config.yaml
balance_loss: 0.00151
norm: "rmsnorm"
warmup_steps: 236
max_seq_len: 512
Below are experts of layer 5 (counted from 0) of a mixture-of-experts language model. Rows are named router (the router's row for the expert) and show model dimensions 0-127. Each number is 128 + 24 x the weight over its row's rms, rounded and kept within 0 to 255.
Before each expert's rows: "gets" lists some tokens that make up at least twice as much of what it gets as of all text. This comes from a sample of Wikipedia text that the model never trained on. Tokens count by the router's weight.

# expert 14
gets: "-", "  ", " 0", "–", " for", " with"
router [132 143  85 148  82  95 124 141 100  81 157 171 126 168 125 130 136 128 160  91 136 147 184 136 145  82 109 128 127 119 143 127 124 119 151 149 108 147 143 155 110 135 103 107 167 137 163 133 158 101 147 152 136 167 161 123 103 114 107 148 106 129 130 106 166 137 127 138  97 137 111 162 149 135 121 132  86 139 119 133  97 113 154 142 121 153 184 144 168 139 113 122 150 132 145 140 120 100 131 128 117  78 146 113 138 127 101 125 106 119 124 171  95 129 113 110  94 132 142 131  71 135 176 155  87  85 151 125]

# expert 11
gets: " |", "s", " in", "=", ":", " to"
router [166 124 139 127 152 154 120 116 122 106  92 131 132 102 130 176 141 116 155 145 117 145 106 116 144 138 134 152  99  85 111 103 113 114 150 133 109 155 129 156  94 167  95 153 150 129  75 140  96 121 167 151 105 112 136 147 125 125 145 101 133 128  94 165 122 147  92 169 115 137 107 129 104 124 174  95 154  41 116 189 111 132 147 111 145 138 108 157 126 125 118 161 130 149 112 152 136 114 143 118 117 125 133 185  94 116 140  97 135 148 143 102 100 107 145 152 107 124 104 137 173 144 129 107  93 149 131 124]

# expert 3
gets: " the", " (", " The", "g", "h", "The"
router [147 125  97 104 143 118 108 147 158 116 142 140 145 130 123 149 109  81 115 140 129  79 111 157 107 126 155 126 157 144 142 160  83 147  91 137 139 170 146  99 127  97 111 120 110 127 155 198 134 135  75  89 161  93 132 134 140 162 114 153 128 107 133  86  99 106 124 169 148 159 141 153  79 132  89  97 128 112 113  46 136 152 105 131 112 133 131 138 143 128 152 119  96 116 128 137 110 126 155 168 154 147 146 154 143 125 135 105 137 139 142 126 125 120 117 160 113 118 142  88 108  93 139 154 109 121 142 144]

# expert 8
gets: ",", "\n", ";", "  ", " –", "E"
router [153  86 149 154 129 151 162 128 134 144 114 134 125 149 140 123 114 163 107 158 127 154 113 127 138 109 120 105 135 104 132 161 118 107 101 163 144 165 169 120 163 117 155 162 145 151  86 106 120 111 149 137 147 167 138 131  96 110 166  94 117 122 111 151 103 120 157 157  96 135 139 173 158 110 183 169 138 117 145 130 176 118 160 103 148 119 137 104 145 141 142  87 119 127 115 150  79 135 141 142 106  70 159 123 145  75 125 124 139 152 123 119 114 100 127  97 143  77 157 124 156  90 139 113 133 137 122  98]

# expert 12
gets: " the", " of", " a", "|", "-", "\n\n"
router [150 120 135 157 128 133 117 133 136 147 121 116 148 160  71 147 115  68 121 143 161 131 103 166 102 137  73 102 121 131  99 175 180 113 115 123 132 109 112 138 109 159 148 108 118 130  95 167 128 133  89 117 127 128 159 140 145 130 101 115 100 113 149 131 134 138 107 155 127 133 117  72 115 143 109  96 152 152 104 116 121 130 130 143  92  89  87 149 133 146 110 172 140  64 157 103 164 146  99 125 146 126 136 150 157 147 132 139 107 138 136 111 146 118 135 154 123 139 168  92 130 142  94 121 160 145 142 185]

# expert 6
gets: ",", " of", " and", " in", " to", " was"
router [123 159 123  99 145 175 140 129 142  95 101 136 121  93 119 122 133  85 112 153 163 156 139  94 169 180 117 132 119 108 140 149 128 148 143 129 131 159 140 147 130 170 132 108 116 151  93 157  83 124 181 165  89 166 115 112 172 109 117 111 147 124 151 137 128 156 155 220 130 106 139 109 152 130 113 134 141 121 148 179 115 157 127 112 136 138 123 170 122  94 146 110 106 126 107 152 158 140 109 115 149 144 127 152 126 118 121  95 101 147 148 159 150 122 145  99 112 148 133 120 127 122 133  91 126 114 128 167]

# expert 2
gets: "-", "\n", "|", "  ", "–", "°"
router [112 132 130 164 110 121 118  84 111 149 135 149 105 178 174 120 146 145  99 133 128 112 147 126 134 135 130 150  69 123  98 150 100 125  94  98 137 108 139 110  91 144 162 102 128 107 136 113 139 142 102 130 113 127 113 115  86 104 150 142 134 115 144  98 165 107 124  99 130 111  96 128  89 149 162 164 135 143 152 150  85 131  91 140 109  83 143 113 103 132 144 133  80 129 108 153 134 129 103 127 126 139 135 127 125 120  99 146 166 155  93 103  96 118 167 134 127 178 124 114 175 104 193 133 109 161 119  86]

# expert 9
gets: "s", "ed", " is", "es", "r", " was"
router [ 91 106 114 140  75 108 156 156 157  99 122 122 141 109 118 157 139 109 151 104 115  80 138 120 135 132 143 151 160 124 156 109 150 173 120 104 130 125  85 161 156 146  85 153 113 124 107  93 141 148  89 141 128  89 160 153 125 163 142 145 114 134 117 128 113 143 108 102 135 160 161 117  87 110 124 110 113 134 102 156  93 135 151 130 135 144 121 112 132 112 112 150 159 146 108  88  95 127 152 150  71 111 119 166 146 158  88 111  95 142 140 126 110 136 141 115 139 170  89 113 104 134  73  92 119 127 123 167]

# expert 10
gets: ".", "-", "|", "\n", "\n\n", "–"
router [147 132 123 164 139 189  97 127 144  93 138 148 129 186 125 126 142 141 122 155 150 135 126 122 150 136 118 119  86  75 127 124 166 159 146  94 147 149 130 144  80 176 147 139 162 136 102 132 103 144 140 151 135 197 118 102 161 174 132 130 138 120 147 137 109  89 153 147 111 105 101 104 145 148  92 109 133  95 144 163 138 139 118 138 151 109 157 126 118 130  94 122 147 102 118 141 176 120 148 146 139 111 112 123 137 108 127 136 133 179 125 133 115 127 119 140 115 132 172  73 143 122 108 112 115 168 112 171]

# expert 0
gets: " the", " a", " The", " A", "The", " C"
router [130  82 120 119 153 138 156 140 149 118 121 139 125 159 109 122  69 100 149 179 131 133 159 148 107 110 146 153 115 126 169 125 172  97 132 126 152 148 134 121 115 110 137 160 132 120 121 159 138 146 110  94 151  78 120 151  96 121 119 136 117 125 163 168 135 176 120 135 156 124 158 153 170 164 132 105 127 165 133  92 102 104 159 156 133  90 143 157  95  92 108 148 177 156 135 143 139 145 135 153 151  94  95 158 152 146 138  86 117 134 149 166 116 104 133 131 153 128 150 154 108  95 147 139 129 124 144  95]

# expert 5
gets: " |", ")", "|", "e", "a", "y"
router [119 133 178 118 143 174 119 105 163 137 104 109  94 132 124 153 110 114 111 170 161 167 146 123  95 127 160  99 140 102 106  92 120 147 151 116 119 160 141 138 161 144 152 139 104 133 124 128  96 134 159 177 130 100 109 127 139 115 123 149 163 112 150 170 126 124 132 123 119  91 118  91 151 135 123  81 159  76 103 117  96 162 154 107 112 155 101 161 132 126 132 156 112 119 140 104 160 121 143 116  68 152 138 150 126 147 147 117 121 174 161  98 159 139 155 158 146 148 158 129 143 136 135  95 134 169 103 134]

# expert 1
gets: " and", ")", " the", " to", "'", ":"
router [118 134 150 143 165 142 130  88 128 136 111 136 120 111 106 139 102 122 132 120 115 170  96  99 112 156 190  72 128 119 105 156 113 150 150 126 134 159 139 136 143 147 121  98 131 132 103 137 122 175 170 118  74 156 118  97 186 108 132 168 152 125 156 141 147 151 127 170 144 153 102 110 147 129 103 128 105  99  99 123  67 103 170 144 163 125 112 136 122 125 119 131 125 112 128 147 147 115 151 142 157 119  83 116 171 107 141 102 143  84 146 132 124 118 125 137 162  93  89 142 144  96 140 142 122 146  94 134]